python train.py --num_hidden_layers=13 --hidden_size=448 --n_experts=64 --experts_per_token=2 --d_expert=288 --d_shared_expert=256 --hidden_act="squared_relu" --moe_layers=[1, 2, 3, 4, 5, 6, 7, 8, 9, 10, 11, 12] --router_score="softmax" --normalize_top_k=false --routed_scale=15.1 --balance_loss=0.0158 --balance_bias=false --init_std_router=0.028 --lr_router=0.000923 --vocab_size=42976 --norm="layernorm" --norm_eps=1e-06 --tie_word_embeddings=false --optimizer="muon_variant" --learning_rate=0.00527 --beta1=0.9 --batch_tokens=[131072, 262144] --max_seq_len=1024 --train_tokens=1946000000 --max_steps=9941 --dataset="wikipedia_en"
Below are experts of layer 8 (counted from 0) of a mixture-of-experts language model. Rows are named router (the router's row for the expert), down (a neuron's output weights, with its number) and show model dimensions 0-111. Each number is 500 + 25 x the weight over its row's rms, rounded and kept within 0 to 999. Numbers have three digits each.
Before each expert's rows: "comes before" lists some tokens at least twice as common just after its tokens as in all text. This comes from a sample of Wikipedia text that the model never trained on. Tokens count by the router's weight.

# expert 22
comes before: " ", "\n", "\n\n", " www", " United", " C"
router:498485537487497499477483500514504521495474475507505490531485503496475486498474519463449484511529522458483525511529506500492513497521521515496541463448495455476507484543534536490476530559522538483500472518520546482550519472472488495481527500503491530505475500494512514498533458564511488464527464445505483512488488491498459504526492485511
down0:521510470498461482495481485456496468519520482519549459487491466515518562489468521523481514502509524515486543467504478495510490503481467500473498519514508493460480516550526553463509570505494496486522511484510472509507523485506472505526489538500522483498511531526496531520494495515493541514454527505483505479472503485501520476578528505481
down1:476490488555477489512473503508521516549531480474503550503467505493490486534511479521512529493545474506506488477512538553482555502504478494528528510525508488506495461458548528494482483487532485505493484458507512511477529507453509511500495484501472579497508542485544472528494480509514530492511490517499507453508492516492549514487500524546
down2:477558508484528477527519526496446519537508492505465458503510486521469464504479472521508494502513496477468462546494520537568509546531484477519508497490484543553468512441534465485470478485492501496490493500455519540473480526497521536517521494479471480569489485505478530541534506502480520494518505482503488500550536485483527520483512503521
down3:478502519485468453490494482489475530511518499463470486495513512559558494518490459482513497522464471497470487487543515520516469532493473509479471504523488475517482482472495510522481500525497457454537472493494531497459537475499517499440504471495508532503480519494496480499510532531521502512440534513504502478504495544501538493520524498469

# expert 59
comes before: ",", " and", ".", " in", ".\n\n", " of"
router:501561484502471506535480483490511499487502487493506504493523510490489495490495499485503491475520490522479520524508489499486487503482471489503556515490509520537538487491469500491486473488441475436499449483480495503516517531462525548512539509519483523539498513482503478481523485507497460534506569491453488479481457486508522531430471501454
down0:520523463499511510471482466553537564481503493470528569480528514479497481487464505467497481516500450511547522503476545457497492498476541516469468527463493488490480521494486484516490485519482473466532469504519496505481525467506497510535528463496488497507503472485474471529504501502499549499482509535523462518462522462517499499556522482462
down1:511478535508462518533504481502522538455449527490502523543520517496527462483473508477503499455505498532474508526501482526451466482505565534493419479473475494499478469498498542484535489522485497516534498472503487534528483529492475502501508538500522500491510504486488520458489486539477508496478471494501521523502475526541505531555516447463
down2:438539480524532508506566529525514459471516515486493465493516522494431539555484530487505486547475480505487504503497488522526493497522505510510525522463522518472467543521514523444548500494438490549512503472492504505504470517483514441520474502513462446524477481536462505489477476512523526448506509523518532506512494445484513493457513470523
down3:497513466510476527483519504508492526505532504495432495497505505491508507482515551506510509498515526538510491500522518467511478525486464502509491476542510547506489466498505484512488473520481489506521469448492501462484498483543493517488494510500530514507466523560484505489493526505525483492480527525511518483523536513530484496500490546488

# expert 21
comes before: "6", "5", "7", "4", "8", "0"
router:493509515465495521487505526549468525529510526541482485535506524489508547457495481533523469495494478496488489506520466475518491539533520478515480528493504519472482530457486523485492496518547457453511498523485459463463516467548482480526471509537529522493477499488509508536506499482537521517492535503508512541508490448487481469475485441521
down0:539491474461481534504535476477511528482520475506471502458552502492510490494485519501526540487519548538485527537445466479492512502488479514459469490521512481558452495479481495521489551489461464499511565531515472511530448506456448502480495524459520540476471517446489523491451484536500530525469494512496494525536511516440516510489498515496
down1:480495519511489503532467514471519464491499491526476478481539501484514541466509473470480523512494521540505528559501499505513458533547527533516467520474502490525500465491503537485498520499582505519497448489517511452491521518484477498542492495517460486492496551506480473538520529491469508519490508509517502464479484516468546504488545440492
down2:513516470447514472503520502498496480497494483537509492483513508508547500512522524467456507494491503529511521471486468504490502482480487484519512486501495449519506506486444491497524481533487519498492493504497499493520472454458518461496447512496486479474467466508528513507478463529479506529498477449502533482535475546491472477424475483476
down3:516468507504509515507474473519473489488521523463464535516505555470482469529529510472480504514503503468529499472510530477515493508499492528463485513518503488506485513489533523514496495498508518484540551506522518536527505476442469475510469509530503485496511480466470506499526487466510486472463512553490491500482525518500486521470504499525

# expert 55
comes before: "0", " |", " |\n", " m", "%", " million"
router:503518488515531497493528518504462454471478479521509461551550499483476538476486488483495502490525496563511498520485477479521507503501511465477500562538491464526524532497493472476481527494514475531490483468474531553539473497488464490485504516499546491512539507534494515470510473509529535533518508533502535535507493511499499467496493522505
down0:500496456471488520535520530473467543501502482446508521487505519486476506501517498499555479509526518500501492537485474453456510510449512542508515527494476482467495488472496527514534512549533555518464499548481509512516502582460503533530461448465486454462519494488482492474510513499517495469459553499534534525520515510498523491481559476503
down1:546478466514490494497482509496537490488547523542500523454459478491453524532472499500469451534486520513484490489508448507482520562487475489535491502497502467476549507464497509448538514504478461544535483488505527523478505453482504515514491508482506556465514517441496522496450496515487496521456514543497472526482516548498501491490483514518
down2:481546541461520543489487496480537518485506505540487483553495494498481522521499499460534521483484457488474524526471485496504504492530515520459509471482500509517510503529514483495454481491518490429504528514461519540479460508513514502463483520429505511518495448531483480518518462501518521520488495504453479508517526470501544495517473499562
down3:471549464508506475453475534514529530503510488498506506490456503458533497485488502521511478495513524467522533511476495531499453477500484501506441462462510460501534540513518510539499487503511452489501482482455517480503508505519493462484534498521513460510535526478538492457505512522475533527506521468501507510495510532477530509523521512513

# expert 1
comes before: " in", " on", " by", " at", " to", " from"
router:514530495540462484491524504557507481505556466523461535490480497482494503507527509505524498467474491540532504509470488514517475509526519459509507536521539504541510521483471542461520465535525486468453536505495498478534492474537476511515540534485469521524457530540496514502415488479519479523493497473501487493502466511478473470482523490509
down0:540501482494500504501552536505478487460512455519456460498515519568504503534482550483473506527523532508559489526501507523484492545518466482452477491480491521498480469493560506543453524494504511483476490518502504571455486485510537490512505453511504476519496522511529476487485485473516548513471495501499469503545510466500461535484528518539
down1:517514499478496477492485496501502541528513473466521447526492521501468466511489507491432524515488474515499520513490557469507528478527541508515499495491441485430493564499465507531535484505457541461495512497511452522540528497486505466461509474505520463498562523473492534479491517493530489566549479497530498487503515487479527507540480537524
down2:491503492502538529509485461490516502503547488484509491481519538506460469503476507503488487491542523485477525508483491504497486528491497504532485508495486472472494466469515520511473489522478493516511513529504475528536481473495508537486551515501511509498474527522516511519506452482510503473469475504483472529487488522482536481437493441479
down3:508481534523499527467572508531532516527491485467470544474525509497495489440494511529469498521492510473531513495463468526558443532481481517502507517536499504499500511471495500518546516495521504521505489467490511513514545485532471486514539501495490498500557518491458522516510474522489520560466520467460531478481482486515469471524514509466

# expert 29
comes before: "1", "2", "0", "9", "8", "7"
router:490483536499526525495516498522507467520506527491457493514491504534485552472535474532500502509549547492495463514488495486557541521523518505503489547484523497508493493480509505486504445501444499469496525455525498467443516433518527539501471545520523502487468492472495474534528533504544509487534488458533535505498496481478533502488490521479
down0:477530499497536504479479501481474540549505502470531525500526499496510482474510497503466484485467464500526449506516485517515497509518506462526438510539496489500518540493473538493483470504492544536463493478496489508528495518512507502532504521515480479458514490488465502464494497471526488515559506459573458514482501501497518489518513463532
down1:525482498458482468477482481493453500546477548516474481485533477503481518453494495503481554465523489461510532476513513516508482548503510497481533537495499472481475491480488499552497526457525480505502492520480512461485487518491480510504502493547529509515514558516506517520508523503537524554517506457498560470505488459475500517578531471437
down2:515534477489530510501517502489529467495541507482503512525505479491499514492448443474491548472522512490452501498494508469500552495549513483569510521505529484503510474524510458501467528540488504510488499484519521518455529566489513516452448524478503477498504463533507515511536536486528527491493503504501461487520473500512488489506501487495
down3:532504511530485488521514493540544497551494502494483506491522490502466494520488522497483560454498501486510513461465492503491474488503488527483528517477486483475506484495534482483518451505489518495496480508516467477495515509529527472487505493480498494475507504471473477545487492539500479485485497558513505508471547537466494473508527482559

# expert 8
comes before: " the", " a", " his", " this", " its", " these"
router:518526497488468510497512513503471525488484473469523480491543553526518489526481512515538488480510464492488468473535501513513446469493514505480523501518491493514510455474524496526489505475500542511460525506503466524523498504487512486480511479475539483515505487521499513503547492511449499475480478487478467510445445525501490472561522484494
down0:484464522522518494486494526492484519514473515502508521458476536528504525489509513501521496516478455508504532531498510540533510493495498545511531492511518485475510523445485549519473495480533496535506532533478481479509524525504470524496567493506503562468500445518500498496528484490489460497533506486475511520513528495512525495540448509492
down1:484466464514557472520504466491494527458548487486494495461513500499504485469500497467500546520521509498485491506489518497521497477529507502473531501467507504490496512515537456470515496493498520484514534495439502554520467483521462502506510491493472530524452523533500466542501415477444443475521503506511533501495557502495506514494533480543
down2:514464547528476547480532455454487504554522546507462498495519491499516495516541497479520512502509512487480492480528487504487484453496490462486514486492490503432501510499436500489511500579495512519465497535504482481512511468499473512502511512482531483473527468512442478507489539478524536516509484498490509507492520514534526519489462518537
down3:521502507516505543500481466537468493464487512522478488518513572488554466526465499533494484533523527462467520480506524450506420474468486509462521485497498486507495507482492519555500492485466532498506456527488469528521505545522460526470482528496497514513507522507460551493508467546469563510495517469480504498532493492470529487490485499506

# expert 19
comes before: " the", " to", " of", " with", " in", " a"
router:531537483470499501510504485485497506487462520497479571439482509496518523521480509486531514502479468509519510538500474492501526486461480489512533445522513471468526506534481508537522514520474526497483508483486466522465449497474488508474495520511439469441511489501520515499519517482488474517507547500459554501536501504548533501468552534467
down0:456495516535522504493490474514530493495529528504482459492519458451520460519486477453487495516493492514492517457504517501475520503502510468498520548462526527512478487516547483519479553452469476480485504566461548493478497492524514522517484479493491508514474514513510484488438553484517498509537481564520511511503519527539452522462459474512
down1:518459504504521493501479492510514529495480537494471543492480519558532506525496510535537516512441495539561458500504473499489527531467502530527523490473474470532536496544520498487454528479540458519511523468494497491512519509537471493501532497508497525476522493492530524510512496448538499498470480540498464461493535509472525465534539520459
down2:489476481482472514473479470474513507546526479495506490483480474534472488473524510492476508489512483507522503477527523518476470518516511459490520506466480518507527520505500545545462543480492545472500509513507499474541476505502516488511500492439505532483494535469477487482486484486480544500500494529505470453454480520494477483504491470485
down3:509463530499492475485557533504517542519476511511492481505507497488518497478548544472493466482501509524531508530484505509525435530476478544557474527492513522522474459481512526478521513493500486483472512486488518503537478512498521499505503501497519528490464506489481482450506462528476535498572535477516507493456528528495514509529500536509

# expert 25
comes before: " by", " to", " in", " on", " that", " as"
router:485496488477460482494491524522472491497556499519550544457461522512484500564520483455517525502474500499515509507498511513489510521499495469506505494515474500475464494485459544493477456538494485496514518493507503446542511485487486512496532511472464478479484480510475519470491454511503496567491508513497519515554505554542505482498577498513
down0:516512489531516480510492519502486497524485524486499513496534500525551513499527477492477465534518477487491552487467509485522457502529491527484503550500460495535505497423529529521476520485492509521509495459517524462505564570484475438546478459505542513479456510475510498497510515508544518475505514504502542453522509480526507530539495458532
down1:451473495532526491505512461510474513488495501487476496466494518459483513517505521467530494484494537532545527515500472512501526468528504494492469483513508511515518507512524483468545510470509505516536522482483518545455487503519510498545469520512470487461453484494520509515527509511502459493492552468487550492482500487521476510490544494521
down2:524521482498510472450549497474502528508510488511437494450526481518502545479501492502500547548441475499559539526504460500516515546523507507502477515503540488472471486463495484501481500508485479482489498468512482550512502489520455528485500470445494522505529507519532470518477477470454500466507516509509449488511520517519454459496516538508
down3:514519441516495456478468527523513494519513496496526540513537502499512506504496516485513516563489495523504520487496547506431459516490481526488493571491503515490522487468474535481498539496500477554507530537510507459488526464485519546539520569475469510514542505520567507509504467527489537479498497525462493466483504487516512525499452504469

# expert 36
comes before: "==", " The", " He", " In", "The", "==="
router:467477476493502497515485497470490443486464461530496481497526484507502492520475479516487511461542507518482528509525511475497495478529524536487475499470479497477498498490514481531467507520520468504489475465530509544494469525473534510478498506471546486533457492506494487531454508486489484519516474487501474514553475516498487522541518473485
down0:501462508469494436499479504462516535526530521542451490492496500484465479482481532505497536513534476498507508536497523521575491507502557486536518488506487489447503478500454474559514557503553472532509517503466530522481458502488510519538482480498499510472474482526482483542483450585530504512504532531523546471483497466469465508467511494453
down1:519477462529518467474496503498504508478473488518453516470477483522503510497488522474523508474542503510526531536457489503504536532531496487524506538473500507525500475491468493498529508528516487509492510552465522469522533483503456508524504519482465486473527496505487522468476502509485502512494463489481469482549486491494513471470500526506
down2:469444470490531464531466479512499496446498527539507491537559486500505506472473497541519506501535456490518505553499524507485516534458498548498489487523522514473473498478519487513506466490546473525487536471513505502508513500513498541546514453476499499533477513476483498507469507527515498483511495512506518522503496517526501527527515517513
down3:501504511496511483485542471491450476526496521527496445528503557495530524517532531503496535504493552478476525450545517516500489513486450533498493460511524496487480491517483504502508473530492512460452506467537521546520515515530509521533492497524541572535521520558507492515530464477520494482465553500528508496531483558475547474526486515530

# expert 7
comes before: ",", " in", ".", " of", ".\n\n", " for"
router:491517499512515486520514546500482513508518497473518530506527514506520504492521490492531483477494522494492530521467510513476508462481503476496496515485537532530441523478479484485521508476479448443496486514521465503492496512509468481512497473471470508555487516517503474471508493493480515503544530503486487447515503526516519496424528521520
down0:539511519501475517534540524517478544518516507498493466508482476462504505489496495493525455457511496500528510486525465534486532460483500460506503510541533481497522480497542488542477515492545491459454527509515509470479482459492520491512510493511524509498497495499532459494490517524500494564493492458525494489465546513496475499514473486520
down1:523493534487482479456526524523491464443506498526489494461513485496498505496528528484525529488463475501528483530450505495511497472462490516512501534521516491516470505513499478483484528488504538519502520478484557487498488491515491506436464528524500451531479486523514472502513525459515481467473481493472537513504497523531497500506510473474
down2:513499514486516518497472510515506476495533480471510526527501485504469504501513493516490542478524499470489552538494470480476480511544499490485510517525510517445513502487542515490492448508515471517513408469478527505492524516502503469499490490481477477515484472514519505478537461484466499485506476473520532484545537537504490472449542502539
down3:528500481509523499460510481475552479499517528537498456527468481487460456428491474524472510472502503509457490536494550488520498524464515443496480532501484535451471491499513493477499526465496521597490532559550490548546476470537431496515535505479502516503537480512487476497475488529526493487503496473525474507511520477465519470487530499490

# expert 50
comes before: " |", ".", "–", "0", ";", "th"
router:536473489462544498552535474507492469497530487510498498532511507530536530503506449484508546507491486542513481486501486473506466469501483479482494455512542490522491531461487476476540522511531464468488508504515511473518494460471479506525509501542527477512520503505450487502524485531498492523494516482509528538541478493527490540496451535501
down0:496513507500521525503515478472517513486470515482504497527498481526516503544483506523502550498532528513522464462551533477461501482484470503518490518521514457497456504526484473525514498495441537553556532556578522511530526500525511525509472458489502523490489499495481521499498564498520524512498518463515530496475488502509469539488458465541
down1:510511466527521496466476488481477510493481525475500494527471494503524504516496494473469506537524485502523533468557493475492477500450492543510492471516484460469535500499520453527504512414546512522493490506444519499534558515526493499482565511491498451511503460522477505469525524484563498529540487503503459486507483506540524511489469499485
down2:538530486500478515505557491530496464515505529515460529503541511550533472495494494497481526516497475480512515496466528522498493489490466500471457492455501502495480485525534492488516464515511476482488501469519518494481478471503491494535574497512500518521520491451483523519491504536521506472490465486495497517526473529453463532446487504523
down3:485563522501458502464506483517526493503486540483517502517502537545473468497507500556525465496514501510500503477527501487507492516493512513513449520494441507498519521484502485456490474518474503477504532506517496507506519511546459532477519466499505511509510518522503524476525514462502524480493454487494481560465482496486481474492529516503

# expert 30
comes before: "==\n", " |", "\n", "==\n\n", ":", " ==\n"
router:462503514553489460485469447523555540468495517532511506512493478510490468450510482464480497523501545473494506504491498474521529497489524469495489504472516538522476535480497534500496516495529487476478468519560447506467520475461484510521558486499459494535485503469476505485524509533483497516507519460463466527502500470497493529444464544527
down0:513471500494435499473473508508460520535479470474495466549512475519522506488489502487496522535491496483521507521529555500494516491488492493528476552506506536509556467519461485521462492496484532560516554499558483515461509509521483530502503503474519495483441509526455516524463490487490498478541509492559486526470549510529512486515530474496
down1:516489499460443505517464477471520481494504457480470537487519503533506498502521457514529527460522511515490501508479519504467487566485476462524514497523566510531486528502516488482498516512517503468496552520524526516493519521528493469487501492486528437496511517495478494468504501531506465469467512505540509493498516495490476521491532500514
down2:501520480513480494484515514518472486548518479527505539483513515519513486469475496490507477517475489510446463474544428498520543503531519520465553470512472507532469493548498499506472499513501549498507489501510537477491465494458516517493510517495510510474484493477499466484494454479492527522521470470506477537500497503491522472501538464531
down3:474475527545521521454517522478485528470517497472496477499487530511561473520552475482497514490542475491546506479572524524518542501508462483555486537463519508482447495506486495490484481525525493511450476503509478493479485484476506474497473501486498507534508481517501494492505466482533527495478529495491502500525509508515510480540481505518

# expert 39
comes before: " ", " —", " USA", " $", " Kitt", " Mount"
router:467511487503485511468534503495514506490495489486540508503502527519446527483450507537507478481477471499531508486498518526496482477475497517509518465516469471517488496511485471496468532522493471553522523466491534495550507488540532485513487537508477519481537491479501468483582456502530505495490517488488512466484484547469482495541453522491
down0:513461499479504471505560480497517476502501532465470523518489514475481531516489469534503502509581496495500518504543486494536486555557455541529538503488500470495501481483493510518521502490511467525511466511510539514493448510504479501479490498540513485473500485533482483493498495520490518521485503515509534529510452492512472486506501519499
down1:483509496500542509510478514473508477503473507504506472481502474479481485446508541512498525480466484487530493524473514503511534461504536480513461480484535472458506502480518518501449516483458460441450481531518506544510497483518526497488468466479469525459495475468520491492483488514483530550480489526501529500451446503494510454496485508534
down2:515521504478521460553485516525486481539526482545521500477431537485497506511477494477503445487474466508446491492469512529492511472521470475485534474521517497484514490473504466485530490490526479569508508450485512510494500493490471484461443526522494502505517510536489512476506468485510528505511519535554521474453485524468518512583502541507
down3:514481501517498476544508497486480486474559505577476504499577499486508539491461501515444523458457494521525505432490525466494452565515526474487487545485531467505491442439508495537511502490491461516483514487508529473470485437521474534475520518465497520524491555498490483462483506485484519467490510488483490473500449518477485487499465486465

# expert 10
comes before: " ", "|", " —", "-", " −", " +"
router:502494482500526464482512479520485533493486502501500500535512545482489501522476487477458489515480474490488553490490502506484539479485449517512519503481483494541513513484450477546502516506508476568535489490533496450538524510510517492458519506489493513530529522506478543454469471498511523506509531475524508530517512513533479521506449550467
down0:512489490479520472520523506485502538493471516488485510545504501523495516459474546502495455514504536504524508445494468501507501513501501487456544526502513514500501464540481459447549523493531488546509510520485551477480502490525478547449482493536490532457533500488515499479520496470504485497484522524527532534534471471508521495550512522524
down1:493487505519481515499485502529503485478529469506520521515515498516482507460538521448515464447475475505488528488493506549508511492510474476493484510498537517487495544509470509493451513469532457491484528516520489438492512511503494530460518501514477533446540554503495500525514497478470490528477514473501526465514501535507506542535487495459
down2:488525468504493461503485549466522487485483522566470463497487492488512500442501481479468492512495548473450522514521504508523536502515532468514469491503466519454483532507504546479529497531479447511518445526515538535483483482427488494455444519524497528529481478531520475505505522552483495494463515492511451528484536496515537476545501531502
down3:477534451501470545520484476485483447534475497488488469515509499496495469527505517493542522528539480483535473504458545508511421497502513517503493515503487515472470511513515564496478497498545497516513516489526460531435500514497526521486476463493465488487472522500523461501482506490474531496550477509489504513485500532526494486487463513472

# expert 51
comes before: "1", "2", "3", "4", "0", " |"
router:502536474528489483516498472502455488476506484484510471534518481530464517510529528481481488526500473512524522504463485493516496475543506479477473469500463468499492518494506526466520451494505500457507524482525505493463499464510545514466478499513479538529514512476524468525536549550478481467546527497542525539511530443507506469504513514522
down0:493481487541508485528492519461475460483515465510485448468499524468515458475498489491499536528522493506478491475480517500536523494499464530485475469441480504511568540500521507535498492479464485508503492486515484453473544483491518473524470470496489505516496467516511465515516537536519504485495473509493449499497503506487491462513540494504
down1:532509508474530508467496468481506515472449526475504540493487487526496527470491540514517468471512500509488459476478559494450519538469515522500492484479479522510475517515520520466510487507521517523541481484454494518488482480497519495507508481477508465524484522476508530511531488500531488476481500533517503496528539467545512482492518508500
down2:517491456518518522491538494490492490454484491479526474502496500521511514481509460514507520528520537488529511541499478513479475507527486511484493507535483471537514447460511527489498487504502496481487501514500530501560498512483503441473478513489502511512464492526508495482554517562557430558538491496517494481502521519536487524507486495492
down3:469508520511534539508496498477466492504484529449523519481509482504526517512545503497482481481493522503500506479491518526464434490510489530517501483453515491489522443506489489508452460535541490426534514493478462466535455474517533505496488502526502522451499535470536491480467515515529504516537513491523497494496508489502518559515501470554

# expert 35
comes before: "==", " ", "===", "The", "In", " Born"
router:513493486505490548473530496482495534477454485481505502510451501451554477464517458498475447489485546485501491483472485484477496504480568547474517456465467529469460456539518484530465506507499495518474508524509488458467532519486487547511461511502473525475509494469502494549491495484495533463526498506543470523522503513482535487505493491513
down0:499508540488473526501503438519502521553512486535487505499524550533505510535503474517506519529503510525506513497577464548498485499479506456476519507464552511510525508509526491506498474508475496487496512452569482519558463463482508506492460498493497519504495468479484466470480437506477469490534493498534504519501488564475510502473520502502
down1:505495526515494506507494504515422503523508456487476529531517481493525484491468462485500521525549516478501466532499470479506502534500496545518500544528517543537537518475551508532472530516544500475509500502470531521464484532482520480501501475502545452534470494520562445468523514506494490510535527500478515510507442514531525544510524490520
down2:525481515499586457546511516499491472496500467525490484456505484486473529518556524446502534492501500494552533495487505489514476520505481515535526529538472523494506523535525501516486508481524466508514513474512585448475503508511472468470507511502517473526487508499458488497505476488487467529483461492509497469482472502524552522492502516507
down3:501520494475533468505497455503495489522501470528502510507527457511489462496485484497524476478494552514489478488493482498494488492498499501473493513450508533532434486501498509457518548508478489557491507511529497481491516449505497463519475513461466519493526454500464518521481478496493482526480482514516492469518497506487528490531506468475

# expert 37
comes before: " the", " a", " his", " an", " her", " their"
router:485523519494480519502516520505506495488466513477499536487512505496512470480479522554533497482477506520499434516568488500501486485468463547531502454509488518479548482504523536538516475510495520518497512497468478559492481456456471494483492470523468483442522460513539476499516530507465506500484475503491496506466476537470483478526534480458
down0:489484502496514479498476505496472482519483520478503549569508553500504502509508470492484506468489495498524453481516505521501525467478469520490531449484458522511415493480505490500552487531505508506510513452518539456513557505504537521558507509492502472488501513486513455485468520503461533487500537511487521477499476474513494507509532504533
down1:504515447512489501531509524468553448519496459498523519543537491500471477490546521472518453529470501492508500511527479501497460496488509502480523512482496476532535500459467496550525463522510546496503494462530495525526527482463511492548494545450539437522477515512503515509490520481499521532506570519507491531470480479518486483466502507513
down2:508527492506484490472498500494490514502436510509512491505541465466489494521481475518512459495510453540493533513531498487513549487482503530510503506508491477524524545480521502503465519512479540552458484467538501518498492487491446499473484509476553502472523483506463520483488494499451516505523468506462496505474498466496526502538512472484
down3:494475468534503506455503473562532501487463467487528502478492511501524512484532496517504510525500487480508526502485434528536469494538532490513479518516482524445524476481513507509494513493513497485477473499511456483487503539527542526506519473530513462509483494533456521520516483490506486474540528504514497454504473559508515470494490484474

# expert 40
comes before: "9", "8", "0", ",", "–", "7"
router:489481530489491516500513520493470496527515499535476489498479536484489541484522474459526528478494472499513474494518529470525530554538512475517471493491522528482476487509493519496546526523508542476485470493483494480515518513514497547522498535493505513482501541521533510559500506474534510461469484479487469508505474453479458480473466448515
down0:510526532522483478515486488514493482485499479531478442515479553523480511542451496491526509440533513514458479500539511470498530482479492472500488528461472486525508504521483538507474541509496477525520480479529492497480478474467468467509536538484480486548526512475495492500507519547481513467539492503515545492491499451474513478527476493474
down1:521518510514533474489479468516554497501532519485526515499547455546516521483509499477529468508513520519476529523469503527539472425453486481510554493469509513468529525499505532520528523482541562525469483533458452488461532518461502497526498481488487514496538465543555556477524540487518520508504490491508539494504510495520538514498492458516
down2:531466524463462442469451507477494510520460509504493497550502491460499541471476469503531508493490497492470522493501470495519481518526517468496491493465507495534489482511545484531531544542497524492494496477498535495504523518525463505485536500553517476499486499480513440511492482465541515474509481529529455490504519472495496501494482506478
down3:474534471530543504469522505485485473513497483491536487487496467503472482489517481500511521537498509511534470501514461521524489528545514490515490521519506516545473501540538497525528507530509572489509511527490460536506544531495500503460491516473443517505491517505513462514552466495483509495483471476479474492486476492486512507541482454497

# expert 4
comes before: " the", " a", " to", " his", " in", " an"
router:499543486518491506455520509525497496461463507474491553479528510494525456504506528524540500500452478521523473487480458462512518466507464529496465477533498508501515532478478539525473466498463520468504518522482464537451481498485466487498453483514454479458521498538515493506513501479466506489509498484478523488499514530495486485491551512498
down0:560513486485501483499484500510514484476521492540518491510472487503511529491516512462539480473467487503518535475496457489528471510516487504530515505460524487488491512474545514510527524485516521554534482465494454530493519501529530518530536456515479487479490502534516484517463525489512531449469474483535502484513428523531492507484492499524
down1:485508512482496472503493517509513521532576477501492530520484506525527534527468496491485484474506523487459533469506501513460481529564504526506500499489521519516475510456501505459490490486544424504516499542495489492473497450517494501540521501495494511535469503527467496500525516503487486510451513491496561523501494535526528495428498502548
down2:477500523470520456478516475552523464492459503492483470533499480543457472513519523503536488461489507508499514455477545490492470461536526536510521471564518531515527477506495494523443489498513502482499463481462479491509518496508509518492472540496519501493494521529543462506489474484499507499485482538539467539482523528488500482490498492523
down3:499457529477516453499498521535470571466530502509509485510483538475495522505512490506495488496451483496513551511528446485496516489505521495513536501515489472502485466528515521492529490514510508535501463492482481495465533521478500461527527532523517466459499524528518520521505487546510503519507542519499480506506511510510537503503478532531

# expert 41
comes before: ":", " |", "\n", " by", "):", " name"
router:466521502513480463500503492517536543518488486515494533495464467484500485496473502509486509471504520472494540527478493485498537497466511501451552494504506501523483507505519484502463523525511520486455469496535551522503514501461478451523526465507494510496478534499456518538491488511466472512504490495499471524486484485497498483518439505499
down0:550478506525507522477526466497491486461522455510509504506514522510529494494525487506448483520510467528504469486486506514526502474481454495513456449473478480539465532547472516487472512501489510513479493494465495451510511495490482526479478537537529505486560510491489493531494526546521505513526551512457452469499530488522483485510470501487
down1:535488550468511456464483477510535516527518428475547560491491515484538505493524469490524464462535478438510496483537505516522542529486472494517461507492489489489529511485538483516512468528487518501494492491483500472523527527494489523483477490486485431490471517451506505528533472533471528466538477479504503473558552486516583507496504481488
down2:468485512486524471529506493524529535452501533511498494436477488480472500498494505460510514518491480505493513502479518538529493526527481502513470498515529493494496535524543514484465508516490519505527492505502495497537499485490516536545501468518496533491489475478495499461546468494524515496438443481514452522562525542493482468490534485509
down3:483499477505472464487499498451506510509516550527443519486497492501515476541531544458452519481456463503456546513511535527475533501533503499489543530513488475521477540470544530494492509481462457522529487470505502532558457483507504524503517529510518518482504503532478478530510525465488502498548494499502528500542506475545546501507491472522

# expert 46
comes before: " the", " ", " a", " his", " its", " this"
router:511543537541470525495508466503499485481467478497469539485530528474506479483443523574516517476520513480480441503504491475475473482514534531519481503495479502466554476509540552542491505483510532504504546482463490534495453466508491507498453501510469468444531522533484471485510539505497490486503453503484527499479501527523457474486483496475
down0:506493471520489488487480487518516479549481558509500482474490527520524511540497503510487518524482480483450519522464498554489545507519504516495453547477510507482548495506509498446524493541516497462514478466510494484470463506483509528486503509482516500499525476534455496546512533454528490539493503497513476490523499527520497482496483494467
down1:559494504454505484502517517486483541512496548482512505489482539486548511529515530492484490460475493499514495506495468528477496486459518467473486464541524497562458519501485469505480508465477470512522483516491536505431540500493528521488512537490503508466506481518502503519493483460484489472548491460484475509469514532507501490476470513517
down2:461491484509492514476517520497485487522410481519497478488450544488542467501516530453515504528481440504488453466494524501508470468491521456522520534496499506485487510483513548511518490496488507507540489518466502519518497490524470504545484542452535497530464501508495481485558462460533509519539498491486525526481514444501488491527462461500
down3:502480482484496519492533499480512506505499488494520474532508500497486500474515475506483484488522488489525547505514491517545482506472480438524488489521490497484520534483522515500482494493508450512506526478520504517505502515462470474506498523479521489484460535531516541515498470530474483452544523487488472465497461492512530475543500516503